config.yaml
activation: "squared_reglu"
moe_layers: [0, 1, 2, 3, 4, 5, 6, 7, 8, 9]
normalize_top_k: true
balance_loss: 0.000757
init_std_router: 0.0284
train_tokens: 257600000
steps: 8727
dataset: "wikipedia_en"
Below are experts of layer 6 (counted from 0) of a mixture-of-experts language model. Rows are named router (the router's row for the expert), gate (a neuron's input weights, with its number), up (a neuron's input weights, with its number), down (a neuron's output weights, with its number) and show model dimensions 0-95. Each number is 50 + 10 x the weight over its row's rms, rounded and kept within 0 to 99.
Before each expert's rows: a language model's description of what the expert responds to; "gets" lists some tokens that make up at least twice as much of what it gets as of all text. This comes from a sample of Wikipedia text that the model never trained on. Tokens count by the router's weight.

# expert 26
What it handles: Opening quotation marks, parentheses and prefixes starting a quote or aside, often after said or wrote, such as ", (pen., ex-.
gets: " \"", " (", "\n\n", "-", "–", "F"
router:49 48 56 44 44 46 44 60 57 57 52 58 57 44 54 54 52 25 63 69 41 42 49 56 38 54 50 47 23 41 57 52 55 40 30 63 56 56 58 61 58 39 68 46 48 42 42 60 34 50 39 47 56 57 63 45 62 46 55 46 60 44 60 50 37 57 46 41 67 48 60 47 55 69 73 32 46 62 29 47 53 56 47 29 57 47 40 39 60 61 40 57 48 39 59 56
gate1:65 57 49 45 60 59 51 58 58 50 46 57 41 45 54 54 45 43 47 60 60 41 77 47 50 49 53 39 52 54 66 46 54 40 47 58 55 54 59 52 39 37 56 66 42 40 67 55 62 53 51 21 56 71 67 40 59 44 38 53 47 36 73 55 49 36 40 41 55 36 66 40 60 39 73 41 47 50 53 51 34 51 50 47 64 49 39 54 46 42 50 43 40 47 41 65
up1:63 52 50 48 66 61 49 58 52 52 47 57 43 40 53 50 45 42 44 62 61 40 76 46 47 48 56 43 54 58 68 42 61 45 43 56 57 56 62 54 42 34 54 63 42 32 67 51 59 60 57 25 56 71 65 43 57 47 38 49 45 44 73 57 44 34 43 44 56 44 63 44 62 43 79 42 49 54 50 54 37 50 45 47 68 49 37 56 42 50 51 42 42 46 43 60
down1:53 51 40 53 67 53 27 62 55 42 34 48 56 39 64 49 42 58 36 64 55 40 53 50 57 47 55 45 68 43 71 53 46 52 58 45 51 36 55 53 43 51 37 44 45 55 59 41 64 56 59 54 51 61 46 60 71 39 51 72 48 48 59 46 46 42 49 49 48 51 79 41 55 58 52 70 59 61 60 38 35 56 47 59 72 65 30 46 62 55 49 50 40 46 50 61
gate2:44 40 45 57 47 59 46 65 35 36 46 43 71 44 50 37 80 51 53 64 52 54 38 73 58 39 44 59 41 67 32 39 59 56 42 55 48 37 40 68 43 68 67 53 45 41 48 55 54 45 44 57 44 54 58 55 54 33 56 52 40 69 49 58 37 53 45 45 54 53 56 58 47 64 65 33 47 57 49 50 43 57 53 50 50 58 54 56 53 65 59 50 54 30 37 48
up2:53 41 50 50 32 59 47 70 39 29 47 51 68 32 38 31 71 48 61 57 44 56 44 66 55 35 36 54 35 51 38 41 54 45 37 57 54 40 41 66 50 60 64 49 51 42 45 50 48 55 45 52 47 55 51 56 53 47 64 48 35 51 49 63 36 49 51 45 46 52 61 63 45 57 65 20 41 57 64 53 42 61 48 39 58 52 52 44 54 61 65 54 49 35 38 53
down2:45 45 53 52 60 54 45 31 51 61 53 61 43 32 64 52 52 53 57 59 52 31 32 65 46 39 56 41 34 57 52 65 41 50 66 54 63 41 62 47 62 60 41 54 51 55 37 76 60 50 48 47 34 39 67 41 54 52 47 39 57 59 53 54 51 40 63 49 44 40 55 40 29 63 50 54 44 63 57 46 50 51 49 56 58 73 47 33 41 44 43 53 66 50 35 64
gate3:57 45 40 54 51 36 55 57 35 43 51 46 61 48 33 54 41 31 50 52 53 54 62 47 39 47 45 60 28 52 43 47 35 49 58 68 61 39 53 40 53 33 53 60 57 50 47 70 58 56 36 49 54 48 53 70 63 66 27 54 54 54 51 52 57 36 49 49 60 66 41 50 64 59 53 63 45 49 63 47 56 55 61 41 74 33 52 28 49 43 57 50 41 49 63 36
up3:59 44 41 55 57 33 55 57 39 47 50 41 63 51 34 53 40 34 53 50 54 51 60 44 42 49 41 58 27 55 41 49 36 53 59 70 64 42 54 43 52 37 55 57 55 46 44 67 54 59 41 45 55 47 53 66 60 67 28 53 53 44 49 53 56 40 48 54 58 65 38 45 63 56 53 65 43 52 63 44 58 57 60 41 71 31 49 28 50 41 63 50 35 48 66 33
down3:59 69 43 71 57 36 65 46 52 55 53 60 46 49 39 34 38 30 51 57 59 36 60 40 49 60 46 51 43 54 52 46 43 53 53 48 42 57 50 31 32 37 48 49 51 56 48 42 55 35 60 64 73 40 61 69 43 38 44 47 52 50 35 51 50 56 46 55 48 69 32 53 42 59 29 49 45 59 38 60 51 50 36 56 45 40 46 42 37 68 61 33 44 54 51 50

# expert 35
What it handles: Capital letters, acronyms, symbols and digits in codes, initials and table data, such as D.C., UNICEF, FLOPs, PS.
gets: ".", " (", "S", "–", "L", "A"
router:30 59 56 50 48 43 53 46 46 65 57 53 69 31 51 60 59 41 64 57 44 26 43 59 45 48 34 46 38 54 60 45 44 43 44 59 63 59 47 57 60 38 56 50 50 45 50 71 48 38 49 53 49 59 63 32 83 46 69 40 63 48 62 42 45 55 60 45 48 36 59 45 51 62 64 39 46 51 39 53 50 51 46 42 51 42 45 42 56 52 45 68 57 35 65 57
gate1:35 51 31 43 58 60 53 50 37 42 59 56 43 53 43 54 45 24 70 60 55 49 38 45 40 35 64 50 48 37 67 57 58 44 47 45 45 54 62 62 41 57 56 80 55 50 56 42 46 59 25 47 41 55 48 65 53 37 45 45 55 43 43 64 69 51 56 39 38 47 50 47 49 66 43 38 57 58 33 47 41 61 62 51 41 62 62 48 50 49 57 52 40 58 39 49
up1:57 56 70 58 44 45 44 40 70 58 48 45 66 54 55 45 54 94 45 57 53 69 57 54 63 74 43 50 55 62 34 37 62 52 45 43 52 51 39 42 58 43 46 30 47 51 50 54 48 48 66 54 52 50 53 31 50 56 54 54 49 62 51 48 24 55 48 54 54 36 46 48 45 37 50 55 50 40 63 44 54 40 59 49 53 43 41 48 44 57 53 47 68 45 50 45
down1:55 56 47 49 64 45 66 63 43 47 41 41 36 45 58 36 62 47 45 50 35 36 44 48 63 53 43 64 46 23 71 45 43 56 47 32 60 44 44 58 55 56 46 41 47 47 58 40 44 38 45 45 65 47 50 32 52 57 34 38 42 73 41 53 52 57 58 49 61 64 41 42 40 47 52 47 55 46 34 44 49 40 37 47 59 47 51 25 63 57 53 31 54 45 55 64
gate2:49 66 46 48 36 38 50 50 66 42 51 33 32 49 48 53 63 36 42 42 53 55 51 43 69 64 60 56 42 54 57 44 44 39 56 43 35 47 48 59 69 56 55 30 46 55 38 60 65 44 52 53 34 55 41 52 59 57 26 57 55 69 49 43 53 42 50 40 46 52 57 72 41 62 51 41 39 47 43 58 48 58 56 40 39 22 40 40 47 47 44 53 56 46 32 48
up2:33 66 59 55 55 48 49 36 59 45 62 33 53 50 68 46 55 42 58 50 61 39 48 42 49 75 54 51 48 43 61 42 40 52 59 48 38 41 48 63 64 51 47 42 55 55 50 59 44 61 49 52 32 51 27 52 62 61 24 60 71 47 52 38 54 56 35 46 51 26 45 57 39 42 45 51 36 53 55 64 37 63 59 54 36 46 59 48 58 57 38 50 51 39 39 55
down2:66 42 60 52 35 68 62 70 50 57 39 54 36 56 60 34 46 58 48 46 26 59 63 62 51 62 51 47 51 49 55 51 53 43 49 47 46 50 60 39 54 49 48 52 49 48 52 56 49 68 44 45 35 47 51 48 42 81 31 50 40 62 53 62 57 31 58 42 37 56 51 58 35 38 51 44 32 43 60 61 47 57 50 49 43 33 62 54 69 49 58 29 43 46 46 55
gate3:65 47 61 46 72 42 56 47 49 66 51 40 52 42 54 38 42 28 49 58 57 55 71 57 38 49 54 46 46 44 61 43 52 41 37 51 63 50 38 48 43 58 53 56 32 63 61 57 53 65 50 46 45 55 47 40 48 37 46 70 33 53 53 55 56 54 60 54 35 48 59 38 54 49 38 52 44 65 57 48 53 53 55 62 54 29 57 26 52 42 29 56 32 31 51 62
up3:45 57 47 55 35 61 44 70 53 40 55 51 56 56 34 56 63 71 52 49 46 46 33 49 44 50 62 57 54 59 45 53 47 72 65 49 35 71 61 47 50 47 46 50 60 45 45 46 49 32 49 57 49 63 56 53 44 53 48 33 55 45 42 58 42 53 47 51 48 47 46 68 51 44 48 54 63 29 44 49 49 47 52 37 48 66 38 78 50 57 73 44 64 72 59 37
down3:43 41 50 60 39 37 58 66 34 45 59 43 62 62 54 60 55 58 45 55 51 44 63 54 39 62 55 55 37 62 47 44 75 54 78 64 56 35 39 70 56 57 43 46 48 44 52 53 39 41 30 47 51 45 47 33 45 48 46 50 43 54 52 39 57 53 44 50 40 49 34 49 49 36 77 37 53 51 49 54 57 41 44 37 60 52 64 62 54 59 51 34 65 62 51 49

# expert 27
What it handles: Last pieces of names in article titles and text, especially the closing = of a "= Title =" heading, and endings like -ić, -berg, -idae, Township.
gets: "a", "i", "e", "o", "\"", "n"
router:25 48 74 50 45 49 58 49 44 66 55 55 57 45 52 64 69 50 55 53 36 40 47 66 53 57 34 38 51 46 55 50 46 46 42 52 74 58 64 56 58 51 50 44 56 33 49 59 43 42 43 39 42 58 47 47 68 54 59 45 59 29 60 45 49 57 59 45 59 45 56 41 62 61 52 40 41 56 37 56 55 58 32 31 56 35 50 49 49 64 55 63 62 39 67 65
gate3:57 46 69 61 65 39 48 62 60 26 57 51 45 58 58 51 52 56 76 52 50 62 52 48 42 51 58 39 58 48 43 47 55 41 45 39 44 61 54 54 42 53 57 28 48 47 64 70 51 42 40 53 54 46 63 47 71 39 53 67 51 30 60 65 56 58 62 36 58 69 55 57 44 54 34 37 63 56 47 51 55 42 55 51 45 60 56 55 41 56 58 52 45 37 48 74
up3:52 45 57 53 72 43 37 57 56 36 63 53 50 59 56 52 51 60 76 52 58 40 60 47 60 58 54 40 51 41 46 43 43 43 36 41 58 46 55 56 39 58 53 32 48 43 45 77 53 50 41 43 72 44 59 45 53 39 33 58 57 44 49 66 53 68 56 21 56 65 43 42 46 66 40 40 63 49 42 54 51 43 44 45 44 44 52 53 47 63 67 53 36 42 54 61
down3:34 44 39 35 38 41 54 37 57 55 38 62 49 60 42 66 45 45 28 39 61 57 37 49 49 55 57 51 37 36 63 50 65 53 54 55 62 44 43 47 27 47 59 45 56 59 41 40 49 41 59 40 48 37 51 45 54 44 65 52 42 63 53 52 31 42 50 71 64 53 69 41 38 53 70 43 36 39 60 42 57 56 59 46 54 63 45 46 50 38 39 66 61 49 41 56
gate4:47 44 53 46 39 34 41 41 47 51 51 49 59 58 54 65 46 31 61 56 46 64 58 58 79 38 42 56 42 58 51 44 51 52 57 47 63 66 46 37 31 50 43 52 61 40 32 47 70 47 51 42 53 43 50 41 60 52 51 66 39 60 63 47 51 50 72 64 51 66 69 36 58 42 43 57 57 55 48 55 50 35 38 57 59 56 56 38 64 56 37 40 66 61 53 51
up4:60 41 54 58 66 64 50 47 57 37 36 64 50 51 59 38 49 57 46 66 56 51 37 49 26 54 45 53 51 51 65 62 33 43 47 49 55 44 41 62 56 58 28 51 50 34 51 64 42 60 60 59 51 63 56 52 31 42 54 58 49 41 45 49 47 62 51 44 46 51 38 59 45 71 47 43 36 31 54 39 52 73 56 48 30 37 38 71 56 60 50 45 49 44 49 39
down4:47 53 31 39 45 58 41 63 54 48 45 47 61 33 50 41 41 43 64 46 51 64 58 45 30 42 39 44 47 60 52 58 56 38 43 54 69 27 34 51 46 47 68 58 29 42 49 56 54 38 31 44 55 42 42 44 59 72 36 59 61 66 40 52 50 43 49 60 34 43 57 51 54 42 49 66 46 54 55 45 49 50 58 55 62 50 46 53 50 23 46 53 69 50 35 50
gate5:39 43 56 52 40 54 55 63 49 62 55 57 56 64 55 40 57 50 50 53 55 42 79 31 51 43 36 50 52 54 54 55 60 42 55 26 53 32 63 34 48 67 49 45 29 39 35 49 54 59 56 46 53 32 36 38 39 51 55 46 56 32 46 60 44 56 31 44 70 39 53 34 43 58 49 46 48 52 56 51 35 43 50 39 33 50 60 45 43 50 51 54 44 45 65 38
up5:66 64 76 64 50 52 61 58 58 75 50 43 56 52 53 58 51 56 61 55 40 43 58 53 56 43 61 55 87 49 44 49 53 48 52 51 50 61 61 42 48 51 51 40 51 21 56 63 47 48 61 63 46 42 50 49 32 42 48 43 43 51 42 41 41 61 58 43 55 61 61 37 49 66 50 40 60 58 53 48 26 32 39 43 56 58 44 56 54 56 49 48 54 48 62 48
down5:69 48 45 45 38 63 61 67 53 40 47 65 53 46 61 46 47 54 41 40 51 66 45 64 13 43 58 60 36 50 63 53 42 51 57 67 53 60 39 49 36 45 57 56 57 59 63 46 45 45 31 58 50 58 56 52 64 58 66 50 51 58 46 50 52 40 67 64 47 43 52 52 53 39 56 52 48 52 51 36 62 45 53 59 56 52 56 49 43 27 49 46 66 46 25 45

# expert 28
What it handles: Digits, measurements and symbols like £, ×, mm, and the slash or scheme pieces of URLs such as https:/ after Website.
gets: ".", " a", "–", " (", "/", "{"
router:43 50 51 36 49 42 60 55 57 54 53 56 56 42 57 60 55 50 57 55 54 42 55 51 45 53 45 48 38 42 64 38 40 53 41 58 58 64 56 60 54 47 70 34 51 43 50 69 43 31 39 51 47 51 63 37 68 52 66 41 66 49 58 33 43 64 53 45 55 46 62 26 59 57 57 43 55 54 43 64 55 58 48 39 58 39 46 30 67 58 37 76 50 36 65 58
gate1:37 44 31 50 54 42 49 57 47 38 37 65 58 52 38 58 56 61 58 40 34 45 54 57 60 41 48 53 38 42 56 54 64 57 65 50 54 58 40 56 57 49 64 52 50 38 53 59 70 32 53 47 32 66 51 47 46 29 54 42 57 48 58 30 38 70 59 51 49 41 54 37 54 69 44 60 60 49 51 52 32 49 66 60 51 41 57 55 34 52 56 49 29 32 43 55
up1:53 51 69 49 53 48 56 50 53 54 55 45 49 40 50 50 42 50 44 33 62 58 39 41 48 62 43 43 41 59 45 36 44 48 41 54 35 44 60 39 34 43 37 53 50 64 44 54 32 72 60 55 54 15 50 47 57 67 59 60 40 48 48 78 66 38 51 42 61 63 39 54 53 46 47 47 37 62 45 44 61 56 32 36 50 57 40 47 63 42 46 51 51 62 54 40
down1:47 57 41 44 29 66 55 61 45 59 53 36 57 31 54 57 62 58 46 59 52 45 75 50 61 58 46 38 62 56 56 30 39 45 60 57 61 34 37 52 63 67 43 40 41 49 68 56 67 57 36 56 59 76 48 62 38 45 59 38 49 40 52 50 45 44 39 40 48 63 45 62 59 48 46 57 48 59 45 46 52 25 53 54 48 48 49 52 43 64 46 58 41 58 51 54
gate2:55 30 57 49 55 36 46 53 57 41 55 47 64 50 59 55 71 48 44 33 48 56 48 48 31 54 62 41 59 51 35 42 44 55 51 67 23 52 55 57 40 53 65 39 65 65 55 64 50 62 39 49 46 47 53 45 62 45 39 45 49 58 40 33 58 53 52 38 49 50 52 54 54 53 48 47 51 47 57 91 59 32 53 51 52 50 39 55 51 52 72 56 46 58 55 41
up2:50 34 53 41 51 29 62 48 57 46 59 43 66 65 53 54 67 41 43 29 55 51 48 54 43 44 72 58 33 46 50 50 41 38 58 76 51 58 58 48 47 43 57 44 64 61 44 40 53 62 42 44 46 38 60 49 59 43 30 34 61 57 59 35 42 54 57 36 50 53 52 54 38 59 28 44 59 58 48 53 53 43 54 54 56 57 54 73 49 69 59 55 43 39 60 56
down2:48 44 55 53 67 65 55 35 40 40 40 52 22 56 45 44 34 49 32 61 52 45 60 42 49 47 63 64 41 44 47 74 52 41 39 53 43 48 46 58 38 55 43 36 59 50 67 53 45 39 69 35 46 36 46 44 44 65 47 54 46 47 47 63 61 43 39 57 54 45 56 53 44 63 51 42 46 59 44 39 49 45 43 39 62 65 42 43 53 58 65 31 61 51 27 45
gate3:62 49 45 36 51 36 58 51 60 38 58 35 46 59 61 32 54 37 42 52 49 50 72 65 47 54 56 53 51 54 59 38 39 44 46 57 55 45 46 48 63 60 57 47 34 63 42 55 59 68 52 58 39 39 56 33 66 41 63 46 42 67 40 52 54 53 52 64 42 45 49 36 67 39 39 36 57 48 48 76 48 48 58 45 35 40 66 47 48 58 52 62 51 42 68 37
up3:52 48 56 67 47 43 53 54 56 49 65 36 46 62 43 57 40 48 53 67 57 47 65 49 48 50 63 57 54 62 47 64 32 55 45 64 35 54 40 73 67 45 58 44 46 51 60 57 65 69 44 39 46 60 65 56 38 49 54 45 57 57 49 45 59 66 47 56 57 34 48 46 46 43 42 33 57 71 54 60 52 45 51 42 45 54 63 55 54 63 50 49 39 63 84 59
down3:57 63 51 54 44 67 48 45 66 44 45 39 40 75 54 43 53 61 32 40 61 63 40 51 59 53 54 57 48 35 38 43 44 51 54 45 44 40 61 41 37 49 48 35 51 44 50 40 47 58 41 53 50 49 45 51 52 49 63 54 44 38 61 65 53 44 48 61 54 31 61 45 37 30 40 35 55 44 76 67 55 57 56 32 64 39 46 31 56 48 56 38 31 54 37 50

# expert 19
What it handles: Opening parentheses after names or titles before birth dates and notes, also opening quotes, hyphens inside names and line breaks in lists.
gets: " (", "\n", " \"", " |", "-", ","
router:32 46 55 40 43 41 45 53 57 62 50 57 61 37 53 55 61 42 60 60 50 38 45 60 49 52 39 43 41 48 55 46 46 42 40 53 72 46 69 51 56 42 69 46 64 39 50 57 32 46 43 53 46 54 56 45 67 44 62 32 66 41 62 42 43 61 50 38 68 52 52 43 53 58 53 34 43 57 38 53 55 51 47 24 53 49 27 49 57 53 50 74 52 35 63 56
gate1:41 40 44 47 68 64 35 57 43 56 48 62 56 42 41 33 45 48 47 58 58 60 49 51 53 52 61 42 43 34 71 59 49 47 44 44 69 54 49 72 57 70 39 57 46 60 40 56 38 59 46 55 55 56 50 46 60 40 51 43 30 43 59 56 60 52 59 47 55 47 36 48 54 46 38 57 35 49 49 49 66 58 52 43 63 52 60 38 33 55 55 78 23 43 57 42
up1:46 45 44 48 55 69 43 58 44 66 49 57 64 39 37 31 50 43 58 64 56 54 44 58 63 44 65 31 47 36 52 56 54 57 39 51 64 51 53 73 46 54 44 46 44 59 32 60 40 65 45 60 44 56 47 48 42 47 53 44 30 44 58 49 50 60 62 49 52 45 38 44 48 50 46 57 45 52 46 56 56 57 41 42 77 53 63 43 36 50 62 83 35 50 49 40
down1:64 47 38 56 43 56 43 43 71 67 43 47 66 34 52 52 40 58 64 42 60 43 61 53 46 49 45 41 38 52 65 40 64 52 58 58 74 63 60 52 51 44 54 36 54 55 53 56 49 56 44 49 56 75 43 55 63 59 48 57 31 50 44 36 45 49 62 42 59 61 56 56 41 50 44 48 51 55 53 52 48 61 57 34 64 68 49 57 39 31 44 68 33 66 52 61
gate2:48 61 64 37 41 58 48 48 51 48 69 60 59 36 33 54 58 63 49 39 47 37 50 68 55 53 51 50 58 39 38 70 54 47 55 57 73 64 50 52 63 59 51 51 62 58 49 47 56 57 47 36 66 67 49 39 57 43 32 54 43 43 41 51 51 63 71 44 40 57 53 66 64 71 44 50 64 50 53 49 44 55 42 55 41 50 31 37 48 60 42 61 41 34 53 40
up2:49 57 61 48 46 64 38 50 50 44 63 58 58 41 37 51 58 64 58 27 46 46 53 65 45 58 48 52 56 40 45 70 47 42 57 59 63 69 41 43 62 61 56 57 65 58 50 47 55 49 46 46 76 62 48 41 61 51 29 51 45 45 48 46 54 62 68 40 37 61 53 69 59 66 48 48 66 47 50 46 52 51 46 62 40 57 29 36 40 53 44 55 33 31 52 41
down2:51 58 53 49 42 54 66 55 53 49 43 54 59 59 48 48 31 46 77 21 50 52 33 38 30 41 39 51 57 46 45 56 51 47 50 62 56 45 42 35 47 56 43 55 62 60 50 53 42 57 50 56 59 58 50 50 53 41 48 47 43 39 57 70 55 37 43 42 42 54 38 70 65 39 42 48 52 39 56 38 44 48 36 70 43 44 46 50 77 43 34 67 60 45 57 45
gate3:54 57 37 53 36 66 50 54 58 47 59 40 54 49 56 57 49 65 66 43 56 52 52 59 60 34 51 18 43 49 66 30 53 56 41 35 53 63 43 49 55 57 42 52 65 49 62 44 39 58 53 43 54 45 36 51 70 30 33 53 49 56 60 64 53 55 63 39 50 68 36 52 43 36 53 43 53 52 58 42 59 56 30 38 70 39 46 49 59 48 58 52 54 42 53 60
up3:49 46 65 46 62 35 56 46 42 50 41 53 51 42 40 42 50 36 28 52 39 47 48 43 44 66 49 78 50 55 36 65 49 47 53 54 34 39 49 59 55 43 54 50 36 46 36 41 70 41 47 60 47 58 61 43 30 62 68 48 52 44 40 36 46 43 37 67 52 25 61 48 59 63 38 54 46 43 38 51 49 48 66 60 33 56 64 54 41 55 43 54 50 55 51 46
down3:36 71 54 45 48 50 49 45 44 56 66 60 68 47 49 55 63 61 61 61 56 43 52 46 69 38 46 45 60 55 37 39 61 39 50 47 63 46 61 40 55 54 37 46 67 64 51 34 48 43 39 47 35 45 48 70 65 48 53 54 38 57 48 43 51 44 52 50 44 42 47 34 57 53 37 32 42 55 67 43 67 32 59 37 72 52 43 55 39 50 61 37 63 61 47 58

# expert 41
What it handles: Final pieces of words, often adjective or participle suffixes like -ped, -al, -used, -able, -itive, also endings of names.
gets: "d", "al", "e", "er", "\"", "ing"
router:42 62 70 28 46 45 63 47 46 56 68 57 61 42 61 61 67 49 59 59 39 45 47 59 54 66 30 40 36 58 52 46 36 46 48 60 63 44 52 52 54 42 53 50 44 47 42 58 55 47 29 47 47 51 49 48 67 62 56 42 59 29 52 37 36 61 59 33 48 43 61 35 64 54 61 39 49 55 43 55 59 61 36 39 66 32 52 46 58 53 51 59 62 52 55 58
gate0:53 59 44 38 53 47 47 38 31 33 45 37 47 43 54 46 59 60 63 64 65 69 52 55 38 57 45 53 29 49 43 46 35 41 71 53 39 51 32 55 62 50 54 59 57 31 55 55 54 51 57 35 52 44 61 44 57 51 44 44 41 36 48 56 43 64 64 43 59 42 67 62 42 61 49 62 62 49 61 66 40 57 33 56 41 28 43 47 43 62 56 49 48 56 40 38
up0:61 57 48 52 22 43 53 61 63 70 63 45 49 56 53 69 43 57 36 34 49 46 49 46 55 43 54 56 54 45 44 57 64 67 38 56 63 55 65 50 38 53 45 63 44 53 51 41 41 44 44 70 54 68 54 56 38 50 48 57 56 57 48 54 62 41 40 56 46 55 36 31 50 35 37 46 34 55 52 40 51 56 71 52 53 73 54 55 43 55 51 32 67 50 62 59
down0:49 42 57 54 39 46 40 58 66 62 47 58 69 45 54 43 61 70 47 40 43 59 36 67 65 59 42 58 48 59 59 52 37 56 42 69 57 48 40 47 41 57 48 60 58 57 27 53 59 33 39 62 30 64 32 55 43 48 54 44 55 42 52 45 51 49 43 61 47 46 37 33 50 61 37 33 61 60 56 49 41 65 62 52 63 48 67 51 39 42 50 52 48 53 67 50
gate1:60 46 62 44 69 54 47 45 55 35 63 72 47 53 57 52 42 35 64 45 48 56 51 50 53 56 41 63 46 53 52 62 49 39 42 57 36 51 52 74 61 53 47 48 52 50 52 67 44 61 54 36 47 42 67 44 58 53 77 51 41 57 48 46 41 34 50 33 36 45 55 36 43 54 63 36 38 52 70 43 60 81 56 48 45 51 46 42 47 58 64 62 50 52 55 48
up1:68 46 55 43 67 54 48 50 67 36 62 63 51 60 58 55 41 34 63 45 49 58 52 47 56 54 43 62 49 54 47 61 45 41 46 53 38 51 58 73 62 54 43 44 52 48 55 63 50 63 48 37 50 45 67 49 52 52 69 50 38 62 43 42 34 36 49 29 39 43 55 40 40 53 65 37 41 52 64 43 62 84 54 46 41 47 51 38 44 57 55 65 46 60 48 50
down1:50 49 52 54 65 58 58 42 55 31 64 52 54 55 50 50 27 49 46 50 45 29 57 49 43 62 42 61 42 56 35 41 62 61 57 50 34 50 49 47 60 44 52 58 50 57 34 49 51 68 57 43 32 55 36 64 40 62 51 60 37 46 56 44 62 47 43 38 45 55 75 60 38 69 56 54 40 51 58 46 60 49 39 53 44 60 38 37 52 44 54 23 39 31 42 48
gate2:52 52 51 43 47 37 53 64 48 55 50 45 42 62 47 70 58 48 51 52 57 43 57 34 67 61 64 47 51 51 46 25 47 50 64 45 49 47 58 58 37 41 49 47 34 33 59 51 51 44 31 51 61 43 46 60 56 64 51 48 56 60 24 44 46 32 46 59 54 35 53 46 44 55 38 40 69 49 50 61 40 34 56 51 59 32 53 31 67 50 53 27 58 43 53 44
up2:52 47 45 66 48 58 44 36 50 49 47 54 55 35 52 37 38 55 43 47 50 61 38 65 38 42 34 56 44 46 57 71 47 49 36 53 51 55 42 39 63 51 55 46 57 72 42 43 50 53 68 46 36 63 44 41 50 40 51 58 46 40 80 63 52 68 50 48 44 64 44 54 53 46 61 63 29 54 49 36 52 68 49 44 40 63 45 67 35 44 54 70 45 57 48 51
down2:40 58 43 53 36 63 69 50 67 48 55 64 55 43 58 35 48 37 47 58 44 58 46 59 33 46 40 47 44 74 64 55 51 61 42 58 54 41 45 42 65 52 66 52 48 49 46 47 64 61 38 48 41 70 50 53 66 40 64 49 60 39 63 49 49 64 41 22 46 53 53 49 43 39 44 52 57 43 34 51 49 60 30 51 54 53 59 65 53 60 64 65 56 53 58 64

# expert 3
What it handles: Final pieces of place and proper names, such as -ville, -ford, -shire, Street, Creek, or Indianapo-lis.
gets: "s", "e", "a", "y", "on", "o"
router:41 63 77 47 42 45 55 47 41 74 61 60 56 43 61 62 63 53 54 63 45 42 51 57 49 50 35 42 44 52 55 42 34 52 39 56 79 43 52 51 59 43 53 53 46 40 42 57 49 37 36 51 53 49 52 42 67 62 67 47 63 36 58 32 43 61 58 51 55 44 57 38 65 59 53 40 52 50 43 48 56 56 36 32 58 39 39 48 55 54 45 61 66 43 66 59
gate3:46 63 57 36 53 47 57 35 71 49 45 72 47 50 46 49 40 43 52 38 41 61 40 53 60 58 46 50 65 60 67 58 53 67 49 48 57 24 41 53 45 51 56 60 49 47 38 62 51 45 31 48 81 46 52 63 57 43 44 56 59 30 41 42 58 48 65 49 34 59 48 51 33 28 55 65 43 59 54 53 43 42 43 55 40 49 46 49 40 61 46 54 55 40 58 51
up3:53 55 54 39 56 49 55 36 67 51 43 72 46 50 46 48 42 40 46 28 41 61 40 47 58 62 44 53 63 52 65 60 55 73 44 48 50 24 39 54 37 50 61 59 50 44 41 65 52 49 34 43 74 42 42 66 65 39 46 54 55 34 36 46 54 48 60 44 31 57 50 45 28 31 52 56 54 62 59 55 43 48 40 50 41 53 48 45 38 57 53 49 53 42 58 52
down3:57 56 50 62 61 54 49 29 56 54 43 60 43 54 39 31 40 43 56 41 36 46 53 52 49 61 47 50 46 53 59 49 40 59 48 44 52 53 32 37 54 60 50 55 45 34 49 54 52 51 64 42 39 36 48 47 66 40 59 54 43 42 43 34 59 62 56 72 20 35 52 34 55 27 54 55 53 39 52 50 46 53 64 55 44 55 48 43 42 26 62 55 70 62 57 56
gate4:37 39 58 49 53 67 55 51 38 67 51 46 53 77 62 55 39 55 58 43 46 61 45 46 65 52 59 48 36 32 41 51 36 56 59 62 61 56 57 59 67 29 48 66 49 47 34 58 40 30 37 46 52 41 40 44 50 37 41 47 42 54 52 45 39 43 70 55 47 60 43 55 55 47 57 38 66 55 56 51 42 32 43 39 54 55 38 54 57 47 65 64 38 55 51 37
up4:36 37 67 59 50 69 69 49 39 60 50 53 62 67 59 49 43 46 64 53 41 63 53 45 59 42 61 47 43 36 45 53 33 58 55 50 60 50 58 48 61 35 37 55 43 41 39 51 39 28 50 43 60 46 39 37 50 37 41 49 51 53 47 52 34 47 70 54 58 59 39 52 46 56 55 38 72 38 42 35 41 33 40 40 64 55 44 59 51 45 67 56 37 48 49 39
down4:62 47 45 42 43 44 43 37 38 54 34 41 42 63 46 48 50 62 44 42 70 51 41 54 91 44 58 55 55 55 55 56 60 51 49 67 51 60 40 33 43 63 47 57 56 56 42 39 41 48 57 58 36 47 52 52 49 51 45 49 41 59 47 51 58 52 49 37 49 61 35 38 64 51 41 45 45 64 45 67 59 36 53 34 51 58 52 39 39 56 51 56 29 70 33 57
gate5:49 52 44 53 44 43 46 50 48 59 38 48 28 49 46 57 40 64 68 72 51 43 31 52 39 57 35 52 44 57 55 46 46 62 58 60 67 33 60 33 47 52 42 56 42 47 50 40 60 54 54 44 47 34 67 48 54 48 39 55 52 42 46 30 58 58 59 50 71 50 67 58 63 53 60 54 45 50 64 33 58 39 52 65 47 41 34 45 57 45 29 41 64 50 44 61
up5:49 48 49 47 56 59 42 53 55 51 55 47 68 37 66 40 61 44 36 30 46 61 72 57 59 45 59 59 57 43 49 60 51 43 22 47 25 69 37 66 51 43 58 61 63 49 56 61 35 42 51 51 55 56 46 55 39 36 58 46 47 53 47 56 59 54 44 44 24 42 36 53 37 51 32 51 54 59 40 62 45 54 47 36 46 54 61 62 51 42 54 55 34 39 56 48
down5:31 44 43 58 38 39 43 25 48 46 43 48 54 57 45 39 66 54 49 44 44 40 52 40 55 41 55 45 45 49 45 49 49 43 30 57 47 79 53 55 48 61 72 38 64 35 44 48 45 56 53 59 53 50 47 46 49 44 61 60 47 37 40 60 51 53 65 35 45 48 35 50 26 38 59 56 43 52 52 66 44 71 48 45 30 54 61 50 70 41 51 63 44 41 57 51